Below are experts of layer 2 (counted from 0) of a mixture-of-experts language model. Rows are named router (the router's row for the expert) and show model dimensions 0-255. Each number is 500 + 50 x the weight over its row's rms, rounded and kept within 0 to 999. Numbers have three digits each.
After each expert's rows: a language model's description of what the expert responds to. This comes from a sample of Wikipedia text that the model never trained on.

# expert 24
router:506504596575483481379506487590522458466466446517457551470455509445587391500509517443599462481598367477460456546430618548563512626541581531489460452439525418533454561496500538529453555362505455489494426588489445490394475425504517527543479477512463512480463421348430531563497554486514535548422482467482504485502463543519499519491492461545526478463569412485557531541556442513539591443485500488423457544524515498552561495439499574502560495451464557508419400486482438459413499577488462422430539519565511473542572570396437537510503500447559480545547568481537454461518532458485443520454475539514546555522500548449449451565478373538527532506537482556604489507501459564502441503513530504479464505540494525436535456536535465547448461469540611527534539465460470506517504449466553
Description: Commas and conjunctions or relative words joining clauses and phrases, such as and, but also, which, who, where, that.

# expert 4
router:607515566575513498456570519412563447612521472515562523498482538441506483478513392454544462534464499425380537503411588463457536497464528502514479512524480390545520528539554540554532513488540535514551465546512418490513474507488521573468527464505520398501439508412487560541496491491499462477487456504517416473411503517617438587595438445416433565483536497484575544498427428480553553592489486378540539501486533533466559452459583504503488531475516514408470608495531542443456475491517547576510555469490422469442527503414540468491476514448433465531499364592552516543523453527532460575486465493524473444577525597519517493467500527565501539469540605488432506507456608540483497504535480455539556433423500487508519454461534542416450428558600533514580458478502446442438549435381467
Description: Determiners and possessives (the, his, their, 's) plus adjectives after them like new, former, British, Nigerian; e.g. his former clubs.

# expert 5
router:521584510574451525433463490544533472479538522565451544572444568491576551508524595517551477480487495375431461531445444558510410477521572484486526663479527511549506494473506516410510488396520551482500390528527509538522508492518447453523491457595478509513434549453435552476525522549542450469363512494500478386451558494494505490419471493543589455493502413459562407443463561529532453506604535549531511502510439566462524476507491581524402532536452461543551448519545499480512588525503444494412425594483552581512591516549596478604630525435502519507576517493549446527522465519521509442471522570528499485592485509456446450543531394424580462426555489436484532548481531396453521483502396512447515505468423463509572434501525469512458419544491578504467492509490498536464519441483471
Description: Function words after verbs or adjectives that lead to another verb or object: infinitive to, not, can, would, be, into, from.

# expert 35
router:549463502576487478484556555473569422511481571466496448472387552465473496490455461480552538455384407519537526504482467574465466532570498486416493476471605498400513413497422462500513491543554420500524509481509427501482464488508468578550472428514545377440481542485513564500488550486496399535523540472527521580419468460572482592469433526553522423544537596548515478504466527442461540509500555551591375529501537427430472457528490451601493469514533524585393447484530464484519452510470584429490395385480473517582486462527477540500423559442535499563472547535478555468568536491461478545519498506535443448528434475497483446549657498565459512481444484546534557540549586508532419586615504522530445483543462520507585527530466499441518501451465563470413461414478505422503570461528560
Description: Opening pieces of ordinary lowercase nouns after the or a, such as com, film, elect, organ, trad, completed by -s or -ing.

# expert 18
router:510449514538427572492444486539465488453402450428462514531532532499435460454499411539384551519456589590458511552478524480484538526486493379568549460549500489569495526553512472538558521518520516538500486429432487564467488468533400404509593514481430518456437512527543483438538504480502496483449536458558582572498505541563506424500498488483504485599424543488510518435535529591603533509427569463430506429412532549551478465505539500430483435548593482487558541518419491467543473450461484469528423525439487506467482550463550548563466584566532418433586540416479499545462477576566565540568480534477498547524536441444606508525455544508447482455515459435534450606563427461444513596429563564504557485535436486446516480434539622550433441543533424464485463401560593526512542499573519
Description: Line breaks, mostly the blank line before a new heading, infobox block or paragraph, plus word-initial n/N pieces such as NOC, navigation.

# expert 9
router:431491611527512409430511474571421416487537521519387554473492491455564443433588601534520448486578459435504520549481641517478493522468607556562422487472533479564466520413515520521517567434454484460488451519451457561456511413440556435581423557504429498531427448525564515468508563542486556487518477530483540435556553596476563525444453536541462422549535468556568538494603395428540488459501555513469551598527492473524551520381434572491554539505497494508536377480579493517467516560508440500432619467619526517511531586515519516544467550502552521508566580470490408462477569453523442504547524572493562550536473446432398522490415545516569533489463514508540469468516449526441527478438492523477471549546478489463497438505476471499438478480449492472494523454411485480492437499445551
Description: Conjunctions and linking words joining nouns or clauses, mainly and, with, or, plus including, but, &, as in "Kitts and Nevis".

# expert 53
router:475530411425501416554552494541581425549569447481527436501572481583470444454527474462458488516557525460553471511639445456479452386464535477488571504548493520514520489514490464562508495531583577586517492484543513504463545523552579409444570508460564426509463470582599483453596430499566526470571534431547535473496525470483462479519527461415453516501444548478437469539519480542486484399416496571504502453570443534582492481512477465538493416420504581599511458426562498539468487485529504431484476501580548453447457535418476512492565505518493530590592562507486404425513463517554521427442540518415492535446499479469480584468573564506498555526484493520472446465532478513526443501500501462433557517558564600437555591431415509414511486439551377457382487450469497522407539551558495
Description: Single capitals and periods inside acronyms and codes, such as HD+, DVD, NRHP, TDC, p.m., and asteroid designations.

# expert 41
router:511498471525449427415398538562598567553531534493416574478475567504491557454470578429570489525554439460480520428442486497535402403442463536497496550438439563497406532461459429472501465472537603523478490482428526565445495560448446424604450467550520512575524515522432596480506460582517509442423509543440496451517473481475414393445596506515553485449475565462545463459457552521573475498563418512513556495462434575468572513495542607520482563558465503544568473455450470595447460558427457432497458612524516555507498513558552467607522502463545480569611505490545488442507455507489529478520569540517530507491476553494525452513412527435490506464563501504460445436473530491507493537510449445479430478484502564530614407542433405556509475584557482478433489444547514583522482439476453
Description: Finite was, is, were, has, had after a subject like it, he, which; strongly in racial makeup of the city was.

# expert 47
router:461538520574515538439521544552457501457535559552511580533378502493440441501547515523578485511563537415495497524459453511582486494535471465480545587505512414500480510462494543453478433499494399456450418552463594549524485430588440503534483506475571554484458525467465439518442446541514508498473519402449486487425545520476503627448549552501414466482463384510529465416440501533450393513481487495436477517529426457509477556548532573592436503526532522564470460491491470531548479446470480523416504576519507466463522529634596379500574516502524548476569509489545464483497494595545534503540552520586461620517534492462476446563450597450534493551588491414500517481521497528392551547615395449471475485524417442413459519498495536477475485500502532578477501634536512434410422468527483
Description: Prepositions in, on, at, during, into introducing dates or places, often sentence-initial In or On 3 September 2013.

# expert 27
router:552478440505509534524477524463501505512485396501488524538505509462399574417541488500508462426465556568501495556504537446509451519505535542443561596594504592508424506498425612477433617416490506438427574502464482489468494488555511530488534524463418505476514458564560488481488458471467476506476494402528507504480530541548602415489520540475512467590473525515581480586475517509461482498538506581451533411492523497555543492555478417431471554505501603423566414497470516521537404484515463573546477394491550471549529431564533522442446602489511518500516556527464441510470479582449440457441564513469456444509435511521514544435404517568523550548506491411500427533564544504521468503560437457471474447495558463506441447629575473500586508620535423446447592468462437605642530448465520
Description: Quantifiers and words for people after of/the/a, such as all, most, some, many, both, man, men, people, member.

# expert 44
router:415496533475536478447553540447504527451516385578560477524561464538406516444470512608461515406520485519518472465556471458476394506460521442502382489443484508469501451450500528504499467516574430645551593503472419393486520544551527513522501524539507580535517592586464473438464474562563523498483508570524493541498506608530519490462505495463441462511538523550556503484500491496485450510525464476464521466522530454520460488478484585474542579492516510447478516491392469473478620526488488538452469494594478473467514498516558426530402560493461543524455444421535418459610397483553537477596519449445530550452453448496527522494407597469384391548590516531554545536533463447484450569503543473478542459551506591478340486468530422518512527575478488556408438478551583520454474555552497
Description: Endings -ing, -ed, -s completing verbs in biography narrative, plus him, them, there, served, and opening parentheses in climate tables.

# expert 14
router:566513533426510436516530538457524520475486492578516425452462586560510488462502418506467492469456570544527397526517447543553486500503584505536440417531568423493476473490482465524535538566518515535579454426492577518526460465566532515540516548457508428479483505414464496509548434470527492519550497549506519503466425510521369512470467502471492467550486539522519466546401483523455495445524559592567515471518517415525501445491411408502513461512555548540408516460502506501543506560578549487458474436604477512389488508539511556507472520537450536367626537487499497617540489474422524593528563401539525404419532490455513486480440523432447496501478579474349498562507530496474465485539488513514511462659556488413517578510483529478433607520605475534569510498544468453482560652436549
Description: Words about music, film, design and public life, including the oper- of opera and operation, such as album, released, music, director, television.

# expert 26
router:498445398471549538541477482492476475499543463586518490429553463466457568524453555563432463498562579543499467493485545447535511597447541527589440476450486451472388513540480493481555383601531509455478483468434505555487515547462424516468583450453490538501540541539525445492431509461611616492496478535485464491497505395523455466523517428511522507572468516565473600462490611467526481560456505438449574507537565434565532499444476533579599519548486461531422541446445462564466539466511544463563490505544473538557612530372505422490432562496453463467550606497528419431476476542448501490453560540494457461501487565439626465525414473582458462522514583419479518436563559526415546517552534453526517395534445503505451514493471534519518500529470393521442549563398492571561526481512534
Description: Opening pieces of Latin-derived words such as res-ign, res-iding, prom, reg, exper, plus inner pieces like al in parallel, and United.

# expert 63
router:408519475405455471557437587495499462448506469483488576364543518514395554501556505536435568471604594567522509555540473499499455530518493463603523491530558505498484513486564434483483437486493540523482554438528555499503478521516475460487519536466462548477544421529561585449560442393474485472505483551572491571487459521439481463559486554417482554531521575555532504534550552517503529413492497501459516525499458484598452502543476531529469478577528433618537502532446494434539550509506456530404467410453538518501543445497482452532511582561483475475532565546453539489475450479560474560444584529440542541408476450381470611534372540582557519482560556544520387502537471461515463508467535475568534448463485438542484560511516557475516483564449318471430434539479494610543498564415528
Description: Closing parentheses, brackets, braces, and quotation marks ending parentheticals, titles, or citations, such as (Israel), (2018)., and "Für Elise".

# expert 0
router:471468549517485521549416545487472617524478453460482539502509438436492557431538450407539547430546494516515536520406441564441473541445513528422423525431563447493419563523466505482469474479516482545494569512461606521534547539432496388482461583458585520561521535501466551468444503460539488438496475505575470530471518584452547614519481578430491480477495432475464439487600500562595536519533412512541486495490496503549465617505505496523525576502452485457464469489554454460503499521548517566418512431524463435601515408418393585510536508499503418505495576472455423466557549404546502522622488467444520530457536464532561507474507413466411467438374550385516438559467483576545562581510481515485524546519459591575526463530429406561488497459535560483555460484531460515495519480423488
Description: Separators inside numeric and infobox data, such as the parenthesis before converted units, the colon after Position, and score dashes.

# expert 2
router:538524691564390449537479456551446473569537615585504503482515538577479550534450543441579475480516385506478578520535515485460504464525527503466582462584438518438557494602539526539499511419427550484519507492523543420475553442484567509481520507588564520420514478463452476580465511521575464505417523527494546412549597429506501435570471482528556422567509469487487506513488472449563525451526500486488455497507502521360518580443498488544512527476466502509488543493557459442508461527459595495557516470471530493513487445449521435531530470491577511466503451571526453559425518524521527523432518486486583485551479416556503468463794400471468556509512523484457539540462478503528465457447477475511578568527520511525498450508444514409499497508449551531415533548497468490483512458464500
Description: Single capital letters opening a proper name split into pieces, as in Puerto R-ico, B-engals, K-azamek, S-annois.

# expert 19
router:514457496562487413438461454533482576467474553458501480434524538494409378514474460491429520548556450581524550545495489557511550488392478461569436443475527499519490535534553442521473669520583471609457466599496388559558437522478417372534558534444476546548508405542482509504597517513484460514439511460521468580529456493521520544484554433509509467568563480489418559399463498361552498494542545562468568489451451537509482520502502544476505455507544539506581477483517607480431484420497460555461456491551466496463544467444604469511489531592533556448516551520479440404465520504557411497526495500506536554452421513527493501435451534534451467484443533542452490474600429378438452442435505540560575500524442516571515456461443540463465534477454534452519436441575528523443498522561491
Description: Line-initial dashes, table pipes and == heading marks in infobox lists, taxonomy entries and tables, e.g. - Family:, - Order:.

# expert 50
router:469567461483541479432516548566524622398561539482430517460600520553521475557484521467476585567454572555500475514542394470475512502444516483483425520571578411541391433489606445531509465530487546370470531473443496424455506459569425479477526478469482527531474461541558449476519409459523442464543535515599526525537451477495524479534570436539540521530545561466570554463530526388477470455442412515551545424513506416556502464571509514577456449509483549499520607524559516453523539529482514491561582552476491480463409546503573432467547427531459583497481473576552462394490426544443502493498490583460512456463492492529487561509403491480432442520474606545518524442563450519560537550444406456574450480405493509536501497462579430415511487519526466399466570504564481520509500601521517
Description: Line breaks ending lines in infobox-style lists like Directed by or coordinates, plus word starts such as under, post, anti.

# expert 6
router:453495560530489480479481538460435462519521529549514535404546508513554444518518480423422585564545463483567531466498458503496450547555537483547414489530544532611405482466527485489509530458572481525549537458405464577502583537463521399469494546492442551537429520566526475461557499474585530407527487427461441532549577548463589418484462486456451613546482559511621557538559468567594404430479574496410513467545583507547443581507505520563487528458529526494498448502468558517544484442539454619513542537478479419455432482501451443460558549511509512424462510484532426451485559523551513485532584521436489538541366489503554565391542476507587457430461482496401481445519528429474540517498544464478501502467423459541436451471425406452435512584431406532421511496491550523570495526509562
Description: Opening parentheses and brackets right after a name or title, introducing dates, birth years or glosses, as in Willis (1882–, Bad Guys (1997).

# expert 7
router:416570605567311528429469506640538485509541477515448525515505505438553485476531567403579482539520418512495548466514489528529512572565515482471446423455472452547510567596422521513423533318506508527480405536577453459501518459516546507512493526483512465464504417399517455557563544499456501542399510510478606492573454511440559587505376465580492403461562501514499560526576530567520590554543546459464510482536502506546489520464446480531568484498478484488488495503505382506464498537558449452456487487582492470504582493420433546444524478461611497560480490506489467488476504477596442486416539483499574480512548555564460499482506486402525592488497467522550457486468472474501503479509515525558453509483479487516567520541456473522517442415469575609571487461459521431478519547425456
Description: Commas, often fused with a bracket or quote, ending a name or clause before and, which, but; also list-joining and.

# expert 13
router:535438531548522525586480537490341610511474577466520472413564534430458506568528405502447526548525421436542527522515447557518420505554468501494474439422441499520463540479552549593577581508489539427457565494442519447462579454524580406533556493536453576610362443537565484509536553450461482561433532505419426540526583508579513449502587545515460489534569476575518514473534554498464481487550518564447457524557503408528468478488477446573519479431484418463530473555501504551510522506518491583457541538459462533516470455406456562521518508500424480473525536596592508585450542548530593360504516542518534560478519505403552494484439555476511523558501453530530488524450571491515509562449472479451510518555449542511470430525401436478429492506542415491424498445493506547470404506515451
Description: Opening quotation marks and brackets, plus capital C or M starting a word at line or table-cell start, e.g. "The, Certification.

# expert 37
router:573488496467571504539469499562536439506465485490511537569476531543594557547502499410524505562583481428449488494414508515554419538526549572581538580437537533504431532468518464468535541390531594477468393511545485543450535497510422475525509419549433459571476569536454583505469482479524510514429508542458466476565551531498447398452521477540524516393490438590552379448398523487459420518509467548504550561516437586551553478514429584474460583547458555538514465507452533519558569482479460448411489511493475546508511551540519422576579519544433592513568546584570474453523449559456562452429537539469548499548437531486488481468406415429563531424547525481540466462591535405563505541451413519572489493490478460451539437497495459526552391561524463516481434446557531529523460507422478
Description: Adverb endings such as -ly (unsuccessfully, formally) and auxiliaries or adverbs like also, was, has, been, later, not.

# expert 22
router:532464569566529537552511480574426520551530494553559477517557541469588568478536463548475415447460460487459501529545540476430595581524438498420531465562539489469543526488435501504465443511528538458472540491519464479492544425478446472523485539571406559463513444481391554580558480603517425582474457575463534513499522406528484435628538478518522557474507517486491518477455523508541549470456459482499456506473532453380452487540399427486481556442477489404531544521517442525463529470526536494523518400491515596591477512415400585426450489519489439513453428562526484621564498510569554499523435528551505503582464492461484433522604374368525461382462495530563498550479502461444436453461466497485439545532481487430451528427472518470488566519546559521467468643522562580505479538511482
Description: Short consonant pieces starting a split word, mostly names: L, w, W, H, Ch, sh, plus inner c in molecules, minuscule, rescued.

# expert 49
router:597595520425375516467440553498441554502556512472440551557493513471481471527525560479553483514474521428516506494555532542451524510464528520490533454512401581507502467507551545522510383502459525517429444542573521550520490541430550633433460517573587456491597422462542419536597481492432480497492457475461543470534458476496511429507471447516482468464570494471473439589440477415438579522428570560439497535443482487534499507471474551510510529512397497537480608438533533490389491500531555466454523460466463549508500463611519551536503512555432557536535464457471532439597437578402555550587498520546436437450473517462475513502558461412458471519553547490567610542501461604461521476420611468451418502556602394467480426556521539524510502463561479575503512556548507447500524515442455
Description: Subject pronouns he, she, it, they starting clauses, and final pieces of surnames opening a sentence in biographies (LeShan, Olaf).

# expert 46
router:532549623515538537540502496519498461480489484573396480517505427517438543515456472473579469551505447527569476492549485453465484412531531535471599470425528518490556557431580522515574455457545432475426508534533492572453466511512574566533568513452445490534472572519460512472436471498560566432489553375489583483526492498534449501473488507545385504504442530470485477514559462505561589412548458564463436521498503565521526497533468476518442636520540503496536373469537550460526469541495486519592563444526461464385569555537500525510556432492441449413506385514453509468411610584510534480468414394507475520449473579523497502538525568477592418532523515464519492531542470472396441455540504531508580502529414533421376579495463528456543488567501450405563521573525458514462464511487576
Description: Number pieces opening years and dates in lifespans, lists and tables, like 19, 18, 195, 199, and day numbers in born 30 May.

# expert 40
router:454515590476555462464509442423562489495482575541507543465450415482464442529540595518515446444477528441491468513500439465471460505585591455461450457440544344438505550444509564446492463469457475543484504513521464413463516474482500590574490541478493578518486524362489454535559491610479477494508469500535520438547577530518477540422477544462518434553566560460533516425382525473529468529621522456503497504560505475492514414511458556377427556482467533499493507505433463439484511557539463505489385612462517590459498509479537453555425512491507542535374513521556519549516524436452526539634514476508494556449487455505483588518604536459531448545576515519516525558503523500475487478549496539496569475455413579456443507554519439477464560539553594629504447496434557472433613466539506
Description: Past-tense verbs and verb endings after a subject or auxiliary: -ed, -ing, played, held, used, announced, as in challeng-ed, decl-ared.

# expert 16
router:462506433460532529504489546525453510489512458482509506386479487454417497503443614481519496558453579409602460502495528520546503519495396517455412464456494520467497501493438506528413536557558434527510513464470515522551540555554457516503474534468460499492492485515598491584372481438479477474521480516510447515550420462565518448506482574549539519470516502566475507490539566578525523477508444529485449495487529523635496468474522485559447519456558521652450449515510590563503456596507474414497603537500493429468479480534442470481558552424613447417598501466463476446543544560505558453421423408465571634461494487459544516487401550385499497609438557469468493422544414522502395554488576550378594505461527534469498547433528574481466554493454473446530545529558487514535521497499477
Description: Odd middle pieces of uncommon words and symbols in math, military or astronomy text: tri-um-ph, Qu-ix-ote, Mark XXI, multip-, \pi.

# expert 48
router:497544452383519500460563549527439552415503450532462536461524536485520554522526431561402550496554645472570483517534416528535529548422524519519439522529464534471519513517561452506430518532487492465504550539508569605529564544465507426472535497484533484548573498601485491493472459504497559429464494494549457557495462447501487357593540513506461522480545513611474575514489542461441597470500459582508556527484509494560469454450561448425566485427442499549446432427560502534501516467487448477483528464506481523444512483503494444471498590588403437523546569478501374456450551570495487342592576575532514459501485509475445401563384484447526425479513471524589541541560454494460430499472546573491428549540509500508488453482542461571486513533533404537403541486536492581609510549458504
Description: Subject pronouns opening a sentence or clause, such as he, It, they, she, who, plus word-initial he pieces like Health, held.

# expert 56
router:501456484468567488563549517580452488437551497383527513444592552527455557478520509444482424491486410541573567552601575474528574494574501398553537531418488511482454493516605475424501457485504536485506520417429489577599571533596469474538491484505474603479474566518535474429560526515473555494458576552422533510580575482545501441462544464535562590527454507572493468494437502493501498478484501468507450460490492495536547593536470471520562523502513546487503506556619533461439419534497517429533477522472442476362441502531479569470443560538457490440588516446482551538456483579567509451484436430542482482448458434463523467502508483508510474461476439489553428460546457355457458472414579545446593576530493621443512429435546521467489493407502445464466464477443522482433466593422524
Description: Capital N opening names and word pieces with consonant clusters such as cl in Montclair, Radcliffe and undisclosed, plus Sp, pl, rel.

# expert 42
router:474489459405573541547533496495521602517518588482433538462445451476505547402459590542450562514497531494557485503513448544446474610510557460464501387497501639449438460443465558491459557573452593508543507419542508479490430473505472535456489512478462501499518527490522517461487582594547455550539421473529522467509571556555530445420521516445569421504452527452472530568537498501426471423566555552473511414468512478514519473544497405460398462565540500417504464454487474481468585510560419492624484382410524530562486538545436420461479496567474565570459591566504417540478537420417534482501572526527463526389534550515479527470466549443491472587568491495518545533565532435509569607462474562472523434596558502494415427514512457455524535519440485517479575481531542535496514470559466
Description: Word-final plural and noun suffixes such as s, es, ers, ions, ities, plus the piece as inside Pleasant and emphasizing.

# expert 21
router:423483498425589485434500588594524506485553471498557477507550385511501537484559499541435486541472555431467540543520402442562589394514497474535592474469510490456454567519480456410519617497553502432486493479527534531375495548503572430461526473551498595429448475511528454468456561509541499487559552541551502580554509565538559462540583535432463489462568555504462592495536521462460499406590466536535478550517522494522509490512457481392448463582356507470543500565478467541422486461469537483586517486574413539451455524505528448555475470478426521578484524469492438432473507441427475594589496461407448562525426438549528532525415592439502493522431585511583458383521551524564437537494536588479503444488519549479539508547518499575475458548499436499475473435469495530504552493548496
Description: Word-internal continuation pieces, especially el after w (w|el|comed, w|el|terweight), ing, ed, plus score, working, scored.

# expert 17
router:545612512495387430525491503495640470476500491523410480464511461383477541525538420455582489509512582518537526453553503491489473445445583465486483430524538526480550500482581452483456573488460508583469535488620478500488595519547518550533469476470506429549518536506580527430420403417466478530515581486483485516517459509551433497469537480501442502570425557478584570576538557469553464492538434469488471590507497569563513477544502524551508555438580520427488509531447524539462570516458498437541549459601538483517572546434514532541519542510499569519489459586580529536509429572587458443461548500485498540509513564443525513407437538440543555503514387462513444462475559446413472474485545542560503458415388420455451623392474396452451443584457472531491529528486462493479559499454453
Description: Four-digit years after month names or in, such as April 2015, in 1945, plus year fragments in ranges like 1997–98.

# expert 30
router:434480433502571542498507528531497476502466534519529377549508479555505446450492519508508416579451507575482479460546511537570524534404493475485521482498596505465515433507512520474531396556504609408468613461494422467536511455469538432420426404460570609602494518550559501477539543483486544568507592497500530460434484507489499445517581378574444509571415494564363483493499487434526528606510521473532428485503505452460458521480444488445526519562512426444485521461405549546448489433565539494586467506493549476435514585493446548497467465485580573527525484499380603410496451495475536505460488616583506472466560486484488392513531574544443613512431524465529482455536452413462495505439554514482483553493491492524519487497471479547475482501451510588496538531562504480512393535483618
Description: Short stem pieces at or near the start of longer words, such as Cinemat-og-rapher, S-oc-iety, Mon, Pol, Stud, histor.

# expert 34
router:433534467592550509563559502610422494464485478419460529536450437482462491501424469591374589495393405461551499422523512580452547560509513546433392557499593588460575445579545478501529466524486524516558532520380500491475536515386483519514542514561518472502534539545520568442516428519538558427574515474501530521560519430466528479419558468586500569480475404493517468554513580554525497490470469480533513434500531475424519568435514479496482460441517507474419505516392465455491452501551581592497544524498491475530421521487560511438528411518481502541394464376509477456426474498413536499483403466427538521461462548577512467455608505560477547495466460451538498451480473487523562510553564434477481435496543399478514518466530508461586534494457537603503555560524481565570473540432485
Description: Raw byte pieces of Thai, Cyrillic, Greek, Chinese, Japanese and other scripts, plus pieces of accented Romanian, Slovene or Hungarian names.

# expert 33
router:454447480591427481472485605482510494447562544515480470510558476480433501536535561518485513473516515504510472407497491439539410557541487493571525411444566489533553496427514451441462482495520500525444525555482423513507459543597425471553508485494592419425464546434508459494597464550540552568535493573560479469566478479491500531434514518509499502499573467484499483521480571477623549499470533449497526473554489581479429425448513553497537470438589544436477537500543432466509473367543625526501415532538493596578516495584465484564488474464486448471501523487463598517506540486524447442534575493377493452469371465451496471392478519475568454498515536553521470475492518516506495532564529595509465572384458492500472439563556462470608385481558492471416437376516526566567511584603535
Description: Digits in census percentages, and nouns or verbs about life and death in biographies, such as died, death, birth, term, record, markers.

# expert 52
router:488465423478518499474497457518488545431547378497574560434461464502492578565575571489369566413538574542545522593516433445532521549469501446524543399530450567546565559459504435425397532533541502469468431537568524543471542516571489453514410600535530495497489465539514490449464445501563436484528520461596495536609489569488553494455516530438468508487518565463551564475503580519469450503530427477570528524514521484522521431549385524483478471484436524516523587505479442537522486466395434415479547467474476493506489513475478490484516450536494536484418541481549515523449465564442539375484538409460467511473483543445469576580471604482471471549585611455395445547570425503476546538509478413537526528510463423410494548566487456575509536528532417452520594456562485451480467577529566
Description: Mixed group: the ie in medieval and Mathieu, units like km, ft, °, and participles or particles like located, used, up, down, due.

# expert 51
router:604582576439373452556449555500452473515512428464401496540558512575478542523550562524578460413475527490532562520511568545501523485475450453472378456532430571477445473585545520411518483499443518454437522427569497454458435576521533498412445508562475502528564457554527495441555545437457498562486414439479557518560511462463506391534519515395476551544568544505444531535465471519470492482400497525504529458567456495542556510417560522475510400510471519523502472446487447521413547475544519516392463500543433467435452458509494524533446545507526469539571542582499543434555464465423521574554565606480464517485468501532508568473340537485365505502572585513527555470506458570513482485478612453422505475497538445511522440493519462573438486493589496499532514563519547520555489569478566
Description: Empty cells, pipes, numbers, dashes, and headers like Votes, Apps, JPL, MPC inside statistical, election, and sports results tables.

# expert 11
router:453455458531559563502516542463440507516527517542460426510516525504483453459524452474507501500486452526496484395544557569513564512500438569550463588450488481437514519517484576426522502433447443450553508499499537571499484522442527558519493476484480482507564480633469592462484485440513527441483517524534490580492446551472532484509450473509546567461453432464427438496488471479504450577501522507534489487446552525447413575462550458465567430529507500523495468491542554640565534472514551645572520460423518591509490560422419637485520441449554462548468415371409399382440500457455453528495445468557422450546535524443563389584584563440509383531423468584584547453499543452428551470487518522499477527494532535561411497510460512579511521467456561481527519557473548555558492563479547
Description: Word-initial or inner syllable pieces like Gr-am, portf-ol-io, Reg, Col, ag, often in tables, coordinates and species descriptions.

# expert 29
router:503413529498449495531500452506381521523607493399477527459563433571557450463484494469482578501587390540539531532455520519440421514482412493565572474545556524534442476522471402515497503505588509475488472538430489570590518532417440411442496465529487578587517574556370532421535586473556578434524523495517485568565489470519565469499447491518381548525552548501523594495482508488582481557521566487528490515513502483534489542562500522555525477476463474550528531485499530510524513376492422540480439464537491471463526463554499438485457460585530506457612514541471396470497511515533433541529507526461563551518364496496442562416430613497522479505442575523441439450617486600400510481451533520535475503542527561575520518445489477466518543499493447459412539470525503432407487555554447
Description: Hyphens joining compounds such as singer-songwriter, mid-1990s, and the leading dash of infobox list lines like - Publisher.

# expert 38
router:503527566493444442533470466536564508468543483492548558498569443515544499504545491574425550512507521528536580515471550473486564472448415472538431532500546513562546466462443427486395486471429474525462477481601445458481539444541415425481501553508520527456459523543559527484457514491507551539472482488591404538459496483513529488528515512486396559522442501528453531444544508614453515495555436508551484494535525464517587502586527434541477434518397474558433471533434424482390528479508632458484525387491443562466409513475425445446387609557488510522455558523558449576587475565597457478461535550485474498532544443448535504609500436459462490578505505493492452465434543540615496504520486425505583526476442430497602447480392565471503537466569441450484516454616535547606471548493464
Description: Unit abbreviations after numbers, such as m in 60.50 m, km, ft, kg, mm, plus stray single-letter word starts.

# expert 43
router:532435480595529487590636503403549443532423416438493461459493606538528468491472459534553576464435494519423415441471445472491437504460508493522520493583446434513445460447543402413623523472442420438529531569481478519520501559561500534562564482539467416487490505553455541496478519452521526607565540564511445484522477552608417565498491516519475435527567486520436500468510536488527511558494530396515481513465579479530480396499497497536440522394487519477561536525455503458560454588483451537455506562451388503452413524381494495463500541558495455541611560496554589558532480540486497491548420537471439463499463612467539475482485482535577457487564523549402501482554559590502435468549496570494429427545390489518515473502482511486494527547537469499570528461557477482509607550471494
Description: First piece of an adjective or prefixed word after an article or verb, e.g. pre-judice, short, high, broad, back-ground.

# expert 55
router:492606500466379416544496473448625551542396523469504522446513464472498471465511523552514476476453545461466567500482553479631532520514525565498587351479409436518515508505548473546472450504483505452512493517583462559483515491504555548435522590465462388496463555406498539501415518524492448449494515487465579501498423534472431511508443530502513558591553572463449461495472502501459447526435499514472526503433452442524470513491459532441467507526488578539498555497448612490510546455443471401549551390535520472607472567545574493555622467479454458549496481609538548470509507564521558463440565464494417514561584515634507479532552506535474452576584500497430489557435503467574611520468564459427434506494479445466514565429550568488502436493541492475541542525511496466453529488485380
Description: Place names and their final pieces, countries, states and cities, e.g. Man-ila, Colomb-ia, Connectic-ut, London, California.

# expert 54
router:497542526445370434517540495464653466401488519603492480563464425504563577470476492469496510527534520444456521490486527390456456471392520453551469463489542522571560526437524400475512456474457545570463471579547440519537573441500464584574464519464604421461526500565532542518437461426486514543509507472555466460466479546522444567472505428519451500554506494519473571533529544480540431465591458528557520573511496577414475451500561528490527544490552528499450470512466513481615499587551511462560526417513499528505475478451472512546529534376457514520512425496540596554489491561551570534495538474440546579445515485504493518452574522496548402422474420457415438522407508500542491458481478584569513492403425441455475520428480480530557426532578630451598548528427487509578496537490480
Description: Digit pieces and year tokens inside numbers in tables and infoboxes: vote counts, coordinates, measurements, and years like 2015.

# expert 1
router:462526516594412546402496435435446437478540556608464602521460454484570461521592523502576477520529565456530506575416529463437519444516453533466496625471418441468502502520372491474450437498487484468495406566503545400556474432523469483525516551429515511535502501461487431430515532579461616572451535453460426435447535568468581617451520510538501446550517415435557507491506472546532432418444509493505548488509500467480489553528499517536573490580527462394529494515565502497504450527426419502443441540562499401506560495561606453525504491464551503481476397463581542552493472568479471535471391482535521541566504401451472447552495530577481510434522489463518456519477537536521545485571440464467559530456517539548511466499460501460460515475484611520495519593486507419426426529594458
Description: Prepositions, mostly of and in, after a noun and before a determiner, as in member of the, gallery in, during.

# expert 62
router:584540564442394408552554515418565490528415513570568513395483548456517463476547438462572459498436550523401501563500485538428483391561540591519549562510504421471506449535540461557548577513573490578517434528579480504518513515475453464525455544444500435500441487417514447528537485519524507546577417527481506451461459483504394549539469547450490556440579564543506535575545457420445607553463533436430568491486589423489449415417461476467571524441532465514515544507563562523497536567487489506519551447558446379433492553483530485455502473467474433547477431523414560542494486548454437518499518517540466448560485550514494544487490611571476605496511447478419589514560587494503551454504472540461478410469515537489431484585553521430480455499530542467562543436496509492509532410508420
Description: Adjectives and endings inside organization and award names, such as British, International, Royal, Catholic, Herit-age, Most Valu-able.

# expert 28
router:410479411495546440514519377480465497461429463403552463525464484513500403526469509496438538446583530618566504517635530559373561596470504429505396527452477527535452519382479542541445446523486440520537604470491483503568536635489485497493463438459458514455540450513610447399482488411558555526486512534513484494546548440541561462572609485512507471592508485559491516464544438532448445567501528472431494592530513459580527500510484531537515478486568458440484527618451576525463540509438472497494593499551612412425524485541501468510506505524459582505515473464484432423486529550472439515451457469546558480418475442508584502539509504502498517595510509489477523465469435512488463431524462509543475520513503496337450469481478473543516486482449463496615554538540466520536463499545540
Description: Syllable pieces opening or inside split words and names: dis, per, o, ab, ph, as in Elis-ab-eth, Selas-ph-orus, percussion.

# expert 8
router:502570513567526471455513528579436514444499538552534482508515500582604531463452436512523466564507527557495486492496474525484511525559467412437508587561460476445495526484550579542466472517418480450416549505513542491514417441466571629465425503520562500512437406483548531616508524471469489483561415461397571474506475546415531472489508435578622458516474591534469544494444589437499500553441510475542474553479462456347557600482530510468521517513395533469533575451519658532413474494474514487482502560474443475516433476598449476473507458464485518442476443477450571527483458493420484479536493483571579443476422405533497477567601382488501484487477446457500555521438481563409551441450515468484450521407560397566532475486526568464501532540524549480535495518405509479462517497506543
Description: First names and surname pieces in credit lists and sports tables, such as John, David, Rod-ríguez, Gar-cía, Stev.